{
  "n_experts": 64,
  "experts_per_token": 6,
  "n_empty_slots": 32,
  "router_score": "softmax",
  "balance_loss": 0.000793,
  "lr_router": 0.000665,
  "vocab_size": 9706,
  "norm": "rmsnorm",
  "tie_embeddings": false,
  "beta1": 0.95,
  "seq_len": 512,
  "steps": 4091,
  "dataset": "wikipedia_en"
}
Below are experts of layer 9 (counted from 0) of a mixture-of-experts language model. Rows are named router (the router's row for the expert), gate (a neuron's input weights, with its number), up (a neuron's input weights, with its number), down (a neuron's output weights, with its number) and show model dimensions 0-255. Each number is 128 + 24 x the weight over its row's rms, rounded and kept within 0 to 255. Numbers have three digits each.
Before each expert's rows: a language model's description of what the expert responds to. This comes from a sample of Wikipedia text that the model never trained on.

# expert 49
What it handles: Ordinals, institutions, centuries. Words after of the or in the, such as First, Second, Royal, National, New, and the first digit of years like 1950s.
router:165154132115134155153133130130171119104127086143100103114159113157095163139149153149183135108147173153111086141134174150133115135166111160086128165100124111098112136117118163094109136135131140079073154124130096095117100139158131154131115117125136125102088112062136092170121115126076145157142099189088094123154136174118130097132105124106120101128091101120132132112193114119121125111114097109139115169097119077085135129132145155158138112104136144139129086149175116129131116100142098128127131121116167077138167123117131154137130125091073090113160165108142110142146138130152138125129128143117140137093116129111163112144108153118124107119171091122117122106115158138127169158148136118123138097131113148145137101109133117088149126145114162127127113133099101147111132156175120
gate1:120151084118123107103151108092134101114120128133155110208139071163133156098113149134112149123155114149130113182100164134101146131143117154128142146134136143051124128153126097135122139106130116176129124124141079108105139139147147139111120163088160170103134107114166085174131154124119092131138108147160120143170138141142142142125117094143097099137145127113118076144131144141115134094158100095132157129124081077101069094099167147184118127131105132165111110144143163146142128111068169147105131148139131100119131131121134162153117171132133136093143128121110167143138079121143108156124133112120108078190134091100127120159132141117113125119141142131116124149128152130145148106125097143134115121136115162111137133141113124096143101108139126116137121121151167127158063154129113
up1:091127116093124138094102187147134184137147154168118102116115110154121156155127152142150131161111139104151125113130142124062132113114155116122105129070130061151152108130127153090134126172147138145130119140116125131123090083138116109149151156115091150129137161110167141101130119102143149166123113126139148113166139068109126164172133165103110098171117089103136128141134130110121129143093149130087154077163148139154116141131153161138125115145085111123120097135144111103151145155102171126141167081138118147147154102141141108106093092120115153097120107118074120097142126121132135106120089099098151122121128109106165128149147151118092134125097166132112127111124119102115113171097125139095143158120145130133143157189123132141102154145172163132167097121136094127124125173126115
down1:123122096121128109123146133093107091147125140129115141114138149123136132114098174159167114077053119104139132100141128156108097157157139116153120150134100127115114123146108112134147122100119119121138104140104128107132090141150106108111146128153138124091122120102145111134131093144103131103128096181176103149146094100136094130124113134125160134158122133145134173158160109147116097146111136125119145120129150071108175147103124096124170149132127108177079110148150164129110155118144148149153147100141123168082138124125075115115171196153109102108078138116103147113153144139157077145100122090117136105108177124138097099137130118082154123109174162130117143129118117120131126102124195136163170136093147109110134121124110092115133132144112177118123159120099148171146109143098097
gate2:108152127141142167137140070117073155090123112154108131104125123112132153116106100137134128142154157163128118166109125110182155099103100089101124097133176114110142129115143060134140119135144147159105151112122086140138156158142139137153129153111110146112129135141121088164131086122128148183137104191081141150125124100137138144124140130131125105143109153064135144124153119094130139112141139132146098110137123151159113113117117106123130123120118122148124131155094176063130150102089142172138131156158151116118106195146063174154146108120132081128115174095143134166103131148197181121142121149156146150130101111146129130133135140102093108147158102090085153135122109120129125119126112135112116115113170154116138108131139117161126138099094112126095117116140108109116130124127107
up2:115130155131105136160110101148174132141102171102128144124100105133108147118147144151115152150085141137146187123086159081166111164131152111160143148110128133144090142136146152132065125132108076135136112162135134084154121111128109121105151162111158122102146135140120145108097115119090088108150166052160170140118137146100117133083095159166143131106169137158141104131165120154181127119116136098126113162125104095145112089149109132137145126147087133105117080102170115145103086145175082113127139118094074094150112084130158109128112144143154174128133129128140154135130157116108117103143126103134088118112146148126131134151135113088125095122137126103121147137137141121147093121151155095155121170126104126106120124119143150106129142165134143129165176095132136137116121094149141
down2:145129140129156104186130115119145142109122114104134128147128162148135139113123117166129148134154126142137117079127109137121133109153077082124115166155043141119129170188147155145146094138148097158124130157127115119161111116149132124131158095142153125111175160144129165100104147166111150138113125071157104167119153117122105077099098135154141100120131108151130135127123147134150141089095159083101138127097107115138107143083156176147154163136159133177120111127118105117141119148143144084112127149144120117117130120165136099118163132115155160150168110091139123155167105126145124151157071117135120143126124152115142135136102097110138106133126140144091071119131112147138097153105119107136115132194082146130143116113145145162076129110129088126131130120127171167103143103099137
gate3:140109142166161151139133174086176128138167083117109108097164104098107142133134137128146092071141109135153069150131110147073115121159122127123108201118104113133158114138114197135146192163130155114049134079146138087099127098148110098129124140110149131123114128114158111117096105133133122145126131158146103142097159163097109146090143162104154117162115135139114113133156131097147112116120132135106107100125137111087119142143146122111088096116188130132149132144168118114131103129147143132145122116183121120120112160062131111129133126097113136162133132114117133095164123102120105149151152129135148118143160135119110172141121177085107127140137123111103099103133160136143151157141117105127128157073134134150128104124118139119143134113127129114127138104148130135163156123159093
up3:110161112116152133180126146140105112153116156127127134125118112149143115116160104135160130125141110123139113119135126124103105111104092155140109136150137133096097154130162079113137110154133101122083149168126115112148196106118158112110135144160142136092161117133104100136120160146135182094136101164085154158111120121146117095159150086149102140091088133181123138145091131137115097097124115119174131123123131154168109065147125144190162128153101118113145136141120084102143107110152117090115091142097111110088156136166135111149106165113129116167141121142175134159152105170134099113135147093116164134145158113126140129112157139115130083110162116106081136149127142099129095111115151104135122106123094139105121113122138108167083130178136077159119143150101147139125174108120149
down3:135168107159153156144141127107134143146083114095148124124154150122133152105135105134153148179084125118106132155135106155166127122151151114100122124124149118099128135134073129152142138148163126109124143129128130113132170125149146177138128175156126114114156124156120096148125118121108115136134143105126067087061151187133104155073188134111061157133144131106141093170109178172151099123125125083091155100152113170101081120143136144143132156114121159159112100098151085140135109100088164087135122139138132112135102135127143101112110133115117134128098111159119128149143141111109161143147106128135138118134140138111155088100092162143077130099122140146164117137135130163135080139106125124130124136121081125133130109122156127086122128145142141079125109082162124129142156143164128
gate4:115154115124134107147155135120170112126128114111103107154167133146133124098116132118141128157100145146119131093150101148111136126188177136136132071144126113127156165112159181084118153161118103115138161094142126121123080106119108120140105151098145128153117180096131168119069143130136151156144164139120183119094128111127106153110143119105154121180154090099123108162143145104154121157145139113125135191089121134141078113119153141179071069094150123108163119132138140123118148125108122113137174132091094084114112110104172137115114117125117116131135106082155149168117099131124118095151164133098130167106097108117156102149168112116143155117120099125102115123168103135149132091147106130162130139125157101116132116109119112096131146151120118153137164112135092111125102142138152
up4:121079168151111151101104081138090141137127151146131135116084127130132142146168111148093151104131099118172133080103135105152138136101131109078161127109148158133119090113102108173145113119128114126171135146113105138142163138123127136144117140140129113090146113157145107116125158142146062103099132102137139073137132149120108123116131109155096132081153152121138125127098126151123129144123126124106115080194187149148118121160110148073174175139135107098094146098139121129144106145121160192102112089143123122132133104147107119134124138126142155115098167159116123086137164091101159150126106121155133124159157148102076159119102104131113108108143141110160141128106145117108112166128175119097133108113105145103124156169146134144153094106151170148114130110115160181123151136125140
down4:141139162145151151102159101149157138097122112138174155124079088100123103128132152164152155088102128123123159075138107111125122158109139120122140106158161167129105105144146106181137111136166099180125144134130138120131139104141164111108156175127116105112179100144150128120124160117122157135130121163112102158154072142156115145151105124142179125111133112118141177124121160135124115088133119160089152102160129156133128160115175135103153123133152105086126149117147138066121116133169161148143118093184126175119139121136095098066125127141142138129115118145129135140137148093118185121127139089159123121148129137101107146122113101149118103125121135124158110178121156104151087114118155127129095105157142116112153105129172080167101126152120150155143119117148150110086138114130146
gate5:150126120153131101089159114138129104116151110134109124128140198146170091111148145142118146139067154131115118145099153158124157137153135173131125129119174154114117134091142129103128139106183166120145101135116103161152105136107119133090141131128137077142156127148104147143070203145119140110148113139138161142136131160129126087112089162079125087130132117114130157148095131145105106147125145129155140094163119138049139111130159117152129158147181102117163166090146113150143139086103108169106143148128126130110115115097108142140114154089101157136114143092087120137108094088108161107084127145156116109125172152146111161108149116160163099094135112127113073133112099118137170127137117107101154125124093143139147117127120103125131114123142137081139133106130136132142128115140121
up5:117142125104131121111100146122113112169101113136132115102121109122151121122171152147138133147113110080108141126179081133111176115143140097096135148106093100160133110147157135136073121105094131133108165130153135094108163163171137106117160143136116162121133106146137111120185079105123151090117099103127164159128143102070120136141216155131144127132132115145145173148154127122167149144122123136124162145065143101171115109154142107148109123126125141099119143138123122134106108177123147051103108117109134118087155162149176089136125136165139080154147090148162136138129161109124139090153129124137136160150129124101141123133123108129115118108134155146128155152143101091145117122116112112132107162091166101123123155112119122178111132100128111153127117102122136085120098134096120
down5:066120191111125100133179132124136119126091133137142125144146126111135119112109100159135094153143121153139134146174105089108118121134113112133125104077154127133137139139121144130131170128166092130121136101152100078132164129148146097149150130157150063121132116131150129149114092138125157095165188098153147112094104145110169134107134167125155122125106144119085142128148104123109120122130094174108126106119165135079112097157134087144142154114151148145144097161095097157115157168151150123121137119095102130131142111130132116149149125142115133103125126114128144145159152078122085116148135108150129087149149105084135131137117110106113147109130134159096129136098159119121161147104125078136134156112173090115132131067141063108095138133137155137158131171113177119177129116156140
gate6:131152139142166143116160121144135135135119128113174152174125107116141108115111176145155159136132144121085165063134153148155165117081126107119104124093133136084160109103112089105165131143160142139063163085146112086161137156184112114116128119111098118118124120083120091141116124126152109098129139156120129142172171111099162108114136116111149138077118120131139101130136142116146149106091105122115109080110133080115087107116161151128139133135100124144147154104171148130104093143160111141113101121130134095146152165151126121120122124110152144107168101105146119135133139138168152084144084114156135133153127136132147162151093132096147136159159087125108134142132101106151124134110107133126121167099118139123161138105129127131181154155149128092136054123104176137105120115125162
up6:145126115141133153120137137149131151103128120100149149175131096082101098104133144114147161126134102123112162114139164143145145126088141114111115164100129112107140117139099116100197147137184136158112134069186165136138114125176087108118143100106123112130125098067149109133114112143160119124083136160111096163175172098134153105144128123115140130128105117124151153145101128136157116093127124126102138081132128112107092140136133127146177094099117133160103165147176130097124123109101139152136103141134146100145135126161123134124104118084113127102149116130156143113156145138142131106123111104149152118200095150113107131182055167119154145139141088131142134130144114080129112167095097136129137130121121133132160123119133100130161149151108135101162071115133170134107123097128113
down6:128142171134154159092075097129062155099159131102185120147142121154147124136092154093164120101138104118095114156150084120125122113100147135108114151131106139146136143156140152107132116149136132119129130101117142135154111143135132148163121137152118104136145135107157115140140110187164163129126135121128110116104125097096096168073121101185058178119110127098107115114126146087169141112129132154140129113117186122128117115073138156138103137115140136142119166092091141092109127099164121194101133130145137166148099112143157100131130129157128115119134150130130137102159115124137086147162119117161193175119084144092139147096114131131107146139111150105165114100145118148110116119123107133126122135112086143131119114119133131096120168092134137137139112181106121146105133138087105
gate7:149125108138103124121083150116131159134152106155139136125136128121125071167135129196156166170143154128135112199121107145143179085135104149120152143163115107140104125099109141114140137143137135143103148091139104113152101118141101096114105150134096098102167115144121108165102121096097148132110101150134161106142124129134115107155141107145107115119120098114165090109132137146115114155121156153138095073167122095141145111124150149079118121152161127089106150111148070165147113106084115155114139149129115126124097123142100121129080112158111104132116183170108127118104124106173132126138155125133105156109130205097113127120147124141133142093119097136095159185170125150099149076156122143160118094133126137119149102111130147154148140136143086144138160142116128126122092125108136
up7:148121129150078111128135121086092102110105121117109131118152165094164123142127208142140141128183109101144132101103150154155130144145153149112158112105126104092142133134155085125107126119125121110146113165111154075129106125160109135155136134147154138115099121115105121163191110150116128144122130131163122056117127141144127084100132098145135090171144155143137161096140095177080128143156121116142181137157137149102101123147132118105145132144140101155123103105157154141142085114159121116098150102069116122103148122147142161118133118177106148090142154132130122143138121147119086134115099081136113139150146134154126127151177150152175119075144173142083166124129128102115130118135138121144160111106144108091092110128101104122110133151112117145092115104115133149140109160119093
down7:134156155132118145135118092109121080114133121108130125118141084087200125152157166126105131124140147107096115100138141134080156106173145084098155139172104098081162150099121097118163113129143145142147135058154151082127072121129102137126131146136109143152136126138101166130131128130122134152131124131198123137143131154146131120104102086146121106142106150138165111099144154101127146131146099128105122124142157096147125155152126087103134142142098137122156156122121124178099109139144110111103150125075099167133117177094125118153141145128150194144164146108142129115091142155133126140121126089137146107114112175163162137118105136135108122096131102156097141105100143116075081132101141108150103134101124172147132132152130137102118108173146132147124152097136132158115136175128111
gate8:160122128080163147140109118147130112100128122128123100109131108109149154160093108130109149096125109102136104167122137159125128120135159158122143101131108135187094122130119098161134081141150149162107122094094116130151107161129106154158084120150127128114102098072116145115108141159148160186096128155064105150140191144132147151111097139124136134154117114101130119110140090099128188146114098145106117137098112123128152135130119134135114107136088111106166093099109156125135139120147107130129139083120139150148169119109142152142164145080111134118140136118167134158117100138140127141126138161122132098126168128161193131100082134098134101169093126106115106121142119113134161137155127158152115165098134084146171160111133141099146126163094170107120077140125144107120165085151131
up8:122129126119116161165097115132147111120137133118122099129165094114147127175162056118109160081084079106130137189110093148164128151164072138117148141108112128152087125140105135150111139155140133137096149145136160117130134120147142110130116160135131097110135072120136099138086110169110121152152120126104084117167136157151109148133072136168111166126174144137152122137142129094084178149115094148112127144123111139131139117104088109146134133111085114136131111088148079129122149123154039132124139102145107127114139139128143142119145133142131140107119140144161147128127106122134124127170131137101109105148171096115155111142077146109115151151119148094089125150132163092134130145150110114145117164114108092093146155150146151135121129160109164113140143169132155113116149089147159
down8:118113138115116099142080085088100119084106124143093123102097110097109127103148164138130101133109128114127160156157155114104139131122136134132145071109129109153119127120144121115091117097107147137162105102115091131114119102114133113121149133100101145105096099134159134180134109175082124097097141144147141128146177120155146137134118098149150136150132131114137146113100142109118128145148129162126074178109113154137160167143078122118123105134120095160174129137104109144124147115131146139121175128101127134103145133140108116180142115135089119101136143150164151125126096170160132149114141139139136122144065125189095138104121151138077135122129182133144143171122068126159135135119124182136185119102137086137143109141122132090103078088121115100079092141136117133109109149132111
gate9:125131148091135153139122132109136140101053155126154131118117122162128137116127102118101201142075128107146114135154142150137117127092148117127177107129131133129093081123129137147104134083121120132121111103128149115095142099116156105106137131154139120112114083109154116144192066161146163138136073106135048126148161152119133127165123140143125144122145121127147121086162097128152137125103158113125131090124099118120142131135140147130133149176137156143165140113167139111111188129173114146114157118159123117148156138094148128113143100107132114101125156103155124131105099117094110108151115084114152133152142089094136131106125093125180153102141162103135121129137131149110135154150115165105071140181115118141145157122147104169130106136163099100122133110108135117092152113119176
up9:125173115088119096116162130173135166107120167085133149127113122151102153128143129169142139148125121120120119102174115131099096134117156087102126148113128102130091138160121126140143120110094125118076144121104151112130103136151141097124124156126150143070139110128121137134139082110088066125125109170159100116097122149152119123177139104120129102106149125102139117093153167097137126112192115171089141139148150092082133136112124114148092184141120150146123142155167141149127124103153113120134190130135157116140101162151120117133120114136112106144162138075156138115099133089139080128142133082145109111114121129131114109170104147116129099116123159139115172130138156182167123133111147167114101148070175140146146118113162146130140134134114108131154145102137126089125108092122161
down9:098097170118075135124078096157117122106099115123155132123097143130146150104091146119106154187121175115158137141137122137136157136109125115123092131099150111120123090140141092161150083068131168126143211107149111158091097139099127130113118114119158087131128119102117155143152141116139113095112116106130101099140170115168132145156107097135146105152137077137093140115165136128100156172129117143086138111099160113120131123131085113145136153135131095116071117095123113138125157140151116109090106143130128166143125117124126155154122129131103119156119130170133125126143100151136167124121180111138089158101134149124165164113109098136131115099120143136135101120153129143108155113141149157123079144134129142120115156144161174092101162127102122106155174093148163108124129101079137
gate10:152137149158127131171123100109164155133149119106091133134160122133116097137148137144153091075123120138145118126150136124126180120145130102118104145107128128092090122120144171140093151121106122122114148104172139148125114115136154117148128122117137113074110120074112100128156148166118164156125082130102118153147118155134152149158153146133153117106100083123131093133141145123149129084181101098098124089120120111099163155149083123124092137128159128156121203131133137134079114175137104086128137121109148122161131150131068152141122138118099075097162125150130110109153138121127146143200121136151157129136149126080157139145107128083140126172168122165116144123109108119148143126085107095094118107143170131126149128108178115129122157136105143102138107086111106138108105131156103
up10:101067160153138179153090147164112136111124109130115151142142147130147095140149137145154094157130095158149145099110116140126183115121143122083144139116167143126137125120146179111178149097154137100108111138140125133124112124146111094106143130164133093113100127156103124151139130145127176157167100128124160136105156132127132117115160158134151133167101165067107139147106127129125128124163086102127168134135091109127110084122104126118122161110131149130103138109166119150118146119110119117107119141125075086160069084166117127140145128175153104151133140130135084111117151127157135132127120145138122128089107143105105142087136127108173132148105082139118159146167152140118166173069131132127096158106148140109112146130163107100158096112081133139102128096101118094089121126141093
down10:103105138157133103107126136125126124121129153141121142102140116095136129183113099131111072156079139101134152133157147138136178091125124151083166150134144087144142167148166117143101106117137106135142111164118151098070092102160124115133155126167141158103153126117109110145066151120126132099133088141153149153110137131077135150133178100119148125108138151133170138103139128127146132097142065084124166133134126160129115082120120131116125127104105172127107120135147152119152081097110131101123154132131168115165100116163118127160170094087178114113154136119134094121098171162136108144149124130158121161050110136118149096140090114135149126158119123131147155144082152122140154102092130113121110158140141115148155134118141147129134113154115136098129106116105120103146149149169093
gate11:131150150142135101131143116155159188130094118174113104132109151136111155100078128137116076120194145131142148123114170113136120139138112120122140127102152145128129163086140103111148148120116086126088132153115140113163127161118114154124099108157097145098123123134122120118086086107103161130118098160135167155134120132100158136123128106109081129131126121131134110110170108123113152105145117143124127163090095142117095111138109111154103119150155120129132134158119144189091109094156113128108110151132179127099113108111154147096165159121161129162161126095143112176137129182121143128108100173144127157086110136149129127114156109133121109153142102108103128183142088119097144135166137142075113096094120158157173167077130095139099126163113178116123111151146111129100108108121119
up11:136091135182140115122103117145169163139092076146150116099139167141085087186088148124112105116151119124129106139170133138107128114148123105120131113151154143203104106107134106120121136180144185098083122096118154160132145149139140157126119115156119135159113073136121063117168119115106097124115150148103133132150127116111109144122127134119111139112155120123142177106131167116134185145119119171094151147123129103093113103143127113107143141145110109091140131133121156135158129107070155145114145095164131105139092155111135128088102148132136141149129124153100091135117101134090135166145125137128104114117164108129120127102089118171152153149113092162147089120128151136149142125142114148161098096134121161132119150132100107153144080151140139147136164113101092070126115136120157
down11:115126097115107140112150111099153132127109145169149151132154111131121101192095134091118116144170114127104143124141136174141118096105137113067155150152157105138119111137117125125126142131119151090098144152081092094132094135114149143098141123131148107135149105089128109107154132146105123168168123143136163126151115121172099107100134096136121120174095109148133151163074128139122139138104080141134081139147122141095112114115044141134143141104094131127104150151161162126171156149134115155128126070188138139148171140156148146103088137095140135130132119169149106138118150101134105131144175119137124130130121096122127116111098129120134120132114080132137114126123140104163154086092126127154144121137159188137062120127120086127130132154149145134125118109102098157085100153091121
gate12:109143108129112121187135127115092150145105115095130160118106144147119149171116116096133150173130138173110106118124169117122135137129093086145115117113113105124157134095116113094141113161111128118133144153176117140123144120124120071112088125115156100167112130107132110150097111079130151098134138121129157143120104107127136149145126114102179142098145139150116111126139142127121148156134110105105125174112119162168117124124103096164135129124162112138131131092163124120132150113130133083196151163120103114137140093116140126141161141094135113116152123107111096183162128121168122137108177119126141132128076115148160049131127123165147108152133088124130135093114151148086139088178112101093144105102137132126132092123124151192172109168152081133144167109087117115147130162142135
up12:126119171135155160079098059129137119113154115106138147169104110136115140123136129157070120119127156104147157139129116124150107157141105144127129126121122137061114099127097137140113171116124100143108136136080114158202131118121129148127139071117184080127145115126120160132112114137146115110127128090129151122113117135123114112103115080131133154127105104133154096115109110115159133152159121121141106108119095160124093147121162152158161135110124139095150158148134123128110144131128109182112142129119123094082118135125123122110144166144146181149134171148138150123081111145186127153168107094130132135122123164117149161132111108103103116092131141096130114196146096130142117144158174155153176143136152129094117163139145115102101118121095122124095121156131102129101138103071167
down12:112140104122115098093137117103157117075135155118119122137105097107141119129103135156139154132152133158088128105100093099098103149125105112186140110172115093138092127137119165154154087180100101181129104158124130158131132127128134165154139113139143091121136121138113137091082154162175108156133078147150122185156097131122152133182162132161110127148121125126100129136159132066135139134110087184096145105122122152166067126144143159103135141145111117109124126093123136108118155071138128133155162109161115131148114153137161137105118131128136139150130149094148151123128129122136134099181111117107170117113120149135083147153149114095101123137085152112125140128121102134162106160095159129110152144132148151134122098126163150128099143124124142168128156128110126090138131083093155
gate13:140168120106096130151120117157127110149146083128117141115114115146118191109168097168173158101144186136094127133165136139120131165162133113147145166123152104081126126125117168112124131155114117100112153141131104105090122148155124150122129160112152122094148117118139131136138138135104181107130132134124108098118124136098113174073155128109081177127110109162121117145150160139161093140116121118162119119115121116115164126119114137118102113161127123083127119162124109144140111154101107115133147104155153055151104139131130124115163121105152094155167158100133137131128157125091109093137136160089124135079171142097149139077129152134129095096120112085163091098095156144153104138129119126174136139104128146078137102143106088102126186137132114142117136123094156108107152112125166
up13:087114128133116106115105098095137124096128144124142132083112151122125159076121131153122165152082138108090121146117159147128098158108097120134145112128182179164108145136133089120154117089166120128115070132109165117154157148156155111141143166135100134140176148183142134093177138081113169088103146148104135150129132156152139143090132132116114074115129112142104140137138153157086126112100163099159094116112132163088140161124139087108120163107120115108170127090092102150176125150129138104112098110140107115121105129124126124111128111085095144128133171159124157140141102119169142140111104133108132094114135117157180142099150149179080148093117151110111135108116141103123130104116127122125174137130127109139118131141119114141138133137153114191151161116117144102150156121132126
down13:143156125130140131133104108117164138152109079134101083077111156174153163128171104144153140127128118166144108126143141143105079113140131195106125131158139146180100146135107141102136118128154133147135157186148099139126125139156120135124146158112117121140147097126161137131124107129081142131115153134172106097164120194147169069133104124113123141072096112135117136155148158130123150098149123125114155124106137096119114160141138145090154170143121170144123144114136125084127114124106082111132147105137122101105111151163122135148171136144144109136160108111135156108153179123159087113123148122137080144153074121095136142137144134120105133140126117127160127097100163116096154141131152097105138144136090110159132088140149077099133147181120158137133132117161083145126137125168124
gate14:119129141126178155101157162115172141134089096122102148142137108100121113144175100160137107124104133146128101114122087090146149141137113127137170172141111162133121134135143133102081121179131120080138100118128157104089091119121138123152106085144110109132126172162147103130137081128115158134193088120086081122116131143085116117125118151148139124130131124111121129106158130125130156134156119144112100114146101130141124131127125116086138088101133125112130130124114135137137117147105118138189167138165129121138147116116143082115084131160087093121127156152140099113129077137117172143123120117109130141125083097067113150099134146127129137150154122119173121115113134124144189142127175130138124157122171141209097138141170133099107191112125145113105123144111111108153156111127155
up14:090139125100134164126138139167143112125100133106113116118143145076155135165103152124137121115191152136132113101119128181135107116152103137160116145147108117157131155075166142115136122202142120115078103094103151131146121138152077092110150141102082131092154121165122145123160159171116130128106100162139113115123124115138182126139103110111125120079104152146118115136155129134146121112134112103110120148157132164151161072109141141120089161138130082143089141135132112105139139145109119145109156107106099141147154170136100110091115121142128152148121128131112130144111106134141201119131097119135149100149158128174137109112129089105112095184148146168119086127123104159126144167150107106145147110089167121141155113118097116131118132117113162093113162097121110091164119111149100
down14:129127136086149153149133112115111137118122119115138152086141134105191134165151150128124140104123113137124119128101093135125115084178170087123123145077092135158127110160120109139111130153143153083134120135163105163129161141100101129133160114134148116170137121097136116105088137126150120157085150150094134165137093097161158146128090136138112126151149131145183141137153108123127121124103133170110100147156120154151117165164135146090106157215104140109138153170119144128123142125137133079126117096118146118099171139106126134108169109149109087151118109106151108169147125149133123132145146136131094185132114128126145102167133117128090120170151146186098144122095127136184137127137091102124130122122108152103095175087100111127113084155127093114125096135125129124148125127101092
gate15:132134096154138170162157101113140145128171120078136127127121103157144177144116149117108152111129165148147102159099158124115173145171115118096141084146145105131107116127091139132108135112115128077103181084129150142113136123140125173143107134155116100149127084114083097115104090104072185144153155145113132123164126147109114162139071064129141181106168128148156120136156138131107118125139096125109110140083141099126146128184114112169121111094115117131116119125165146107098103174145151105137145125137117109146118111155140098165125144170131144113168115117166155131150127120165134129153112093131081095093111098095088122149135147134125125112130116133152122183112136175094144131129159131131108152117125115083116122130138130098115098115103140139121085141114142128122149148133137
up15:094094120142127151186157121148153119081148156161169113133152122137155118168151149151118153145106160116108115154139132140098123141155142125119153105126157120131111145114119114132163135128155143153152106077120144106110147116158133137101112136123113158136144127144158133142093111133109141139126144154078134095152145133178106134142092126138115155115120157129152142089145096158112133137141140140166079057122149130102119108104132119153130108075095108086119123090147100147099166117142150182112118145085111099115120096105143151143114106144142157131153143139114137158164133116126121105151170104134186118142148156108151139075140163115128105064092106099098168145102122134130111115119146106152080159115114129127157149066115125086124099130126146092159097137111164145103110118112085
down15:120104118113168129118118133130079134116110136138136094112118057146131168156132103090126163167103100153134102158168103158085135135143114142099149095160117124128139104131162178101130111133126156123166107082131120126109147110165131111103148131078122145125129142122156116131160108124108087134148174103122131141084183137146127100127110163111182153165125126126120103162095114130093106136133133124127118120114139092136108151082131195054143132088101146097101118122129118128155157154138157126081137114138127103150111089151146114165131111107102154128121136132108164098118155150156088129121140127102102103098155137117138148090136180127103153111123116110124119119123121141125100120147101193141113123086126086151125105102115118083120131122148144148080132142123160108151161127143133
gate16:098123108139108095096138128152179157182149127131123116131115093145089095125140129149138150107134132134145098159094121107132131128126131090088180135082079107115149136091144106114102160139119131122146135125152123130135174103146183115148115152119160088120125123071163146159098131137171130132187129121145127097089122094127093100126135087130120151131163152116143142130072085115120147133113115136132147148132156123155162116142127086062178107076142097154132104145153155092139105196119112138174175119134141104096115113125130126134148119121099130149115136116122120138132122179103092131159118122132108109106145125112124129142117125132159124103110113154136090132151145150167142142118152080079148115131101141099140129113124074124109143141166162156154151140132171125129132146141124
up16:126150138126155137159159117146164109135096161107157148134088144127139132140152111132106100137125075151132135120129093145121116125136123154103133121117162185123130133109128130131109128108123110121073142122086175127167117076030088135144109122176151141127145123149178144103119176151156116107101171091152105144159121136137107126084117136170149104128132118125164144151152150100119123106107120135115094090158120165121129117179121099122144102137127116121147091137150107118140152127068112123096124112141129107160114120112111136167123110124146105099120103138141146122141115160170130134121141127144104125132128146093110153134104086129163147132149127085122127093130153108138144104151174118110124129171083120155130141128108160140137141083113138122203175112120081132071153112129123
down16:113115125166154148098134133156147107144103138124143114103149109106156141105149126121132133153143156130114138093133095092060140114133111105103174117128133149127123164086085100105104058158161101128139183162142133139142143103048150121112140108133142117097140118138138156107122116130139143113089142131115118132129150168139138116167139128148166131157131121114159115155124107074129125106144134183089081113149092206137156130157149145152067121106105121138111106168135098118119113132128125131139129125110132121114079167143118110136136135106129099157099139152177143129122112122186118133154125140149103113117150129105117144133097096105105147126100133159141111140159124114107132150115117090159118105162118106121091150116108139090114149106130125147087114076141054110116142118135120
gate17:160094117136135161136104134085146084150168112124153132136120114136119138097137112157184160120148104149109070147122121129130119177071131130117117108108146141148138161154081174135137154097129118095093183128145136136137140098165153098103142082131150153150120125037144139152169160143151149086112146146141119152138101136123115115150106176121137123143137116133124145120138141117107113070119113110126145144100141125120125112146133114109122134091116088079119118150168158158134152182131094129116118153144135136128117128108139159148110120095099079161111120090095153136160141117149119115175115129148127134122152135086105106163139152140137101095169083133143136124115117130143137137110108079135143126115137139181106134123135115126165075093126124114118107122100096144128122161181112
up17:143113120157098104116155173114145151135093133123103117113128139132123131148123131135131128142142106128116120128183136132152133116158172155122152126123155108082134139140045082128090088122145117118168123118157151107114122121125114107078142154101138153127142135144115145112104155095120126138134080132126130134102116158186100127136113119117121134114141138172072130135163105144140120142157106121111149103148121128114169147121083136132129117085138144111134146115089125110118105082101078133113141140123121140086119141113139144158147123124163155160135119159173096094129112147110124113118120134090116133185141124159131128101147135171159129166092130137146115154131128073153113173111138117156137094140119117097176120202130104135082160103131091147140155099153164095170106071119171
down17:165132134087139134089151140124131119151117181155110105107143106143188133093182171108138154148147144174126166085141145139113100141147162169126172132168121124100179120100137130112125119188104164141114133099119154130152142166117141138141141141101128158139120130153092137096112130144136116139134107159130141139114123135137108112137143114105143131109152124115065156147150116107117121102130130134148117149136159111085123113116088169074112080148109162130155090149159112105134104113125137100116143110123123089170173142099192132153123106141149166094148149110137123111135132099111113133133120115075119102071104124124117136078112147135138142138103069153152104151126104137162140126143146142148134107136128151131118134142110131128112115102130184144170152096132183115145085117098138
gate18:112155112130098125124123177109104124159077123148167165091135139118169118123134136116127090095123133140116110130063113127126109098114132110116155131181124135080166096113132150083119128173136097161103089126040095139119089126092100102108075119123138105110139136108089144129119138143089157150143149131115138104133132137105147149141119176126144183115113106176122126104114125119094138145132199147135188149152113131121122122149178113121099117119131097086157123135139095101142150099123094153149131137154103139141155141161128135101143173138147140168169119109105127111126114136127130096128108131125133123100138152134145149134121140111104126118149154179099122119154127177090146143104164133144128129150121104173119111144146117145130073154140144136105117110156150141094158122142149
up18:158101146143170115127147109136142138097184162094109120176111113143128139124112071155118132150140143101159178120152114102148124156095163122122120119106130140140074140140156094155113102110148125116185109116156134130137138118150134125180138102149094118124124131140114142141124145126182131137116100101186102146136110094179137127149143102117136079115168127106082125178128112172134126112150100111121104096109096137153077105124097181128172130136141173147127121121125134114116140140117168127103109135130115124137100117113129118102131089137141107138092145123153134158114161091142124114144147136141139102124131132147115157138082119161156144162111124109132193158114113086156097108130105093126148140115149161081173143090126104105123106131123081110119113139128131112146109153073083
down18:151143125128138139131129167115126140127112141136079085162141151104114146135108114129127161119158113108116131140171118132124135158064169141135107107116136142124095086129165127143074103139134148084150122163150108132132082147149124135166113161096150077073089151135141116131104138121149136132135139109138086137116134124178121104125083122106117075162126132157092109149146139161099169138148158135121131137098135143101115130117085139144122131134196115131148131175138092185150125131096136112131087132127145111174095107139143124157158132146121144150124148150141127141116106119061128124115176131140149131122145127099078091117115101161141092118150094110116142162142138130151151114139106149137118111114124148144173164106142135115039155115123123091134115088125138102153098136110124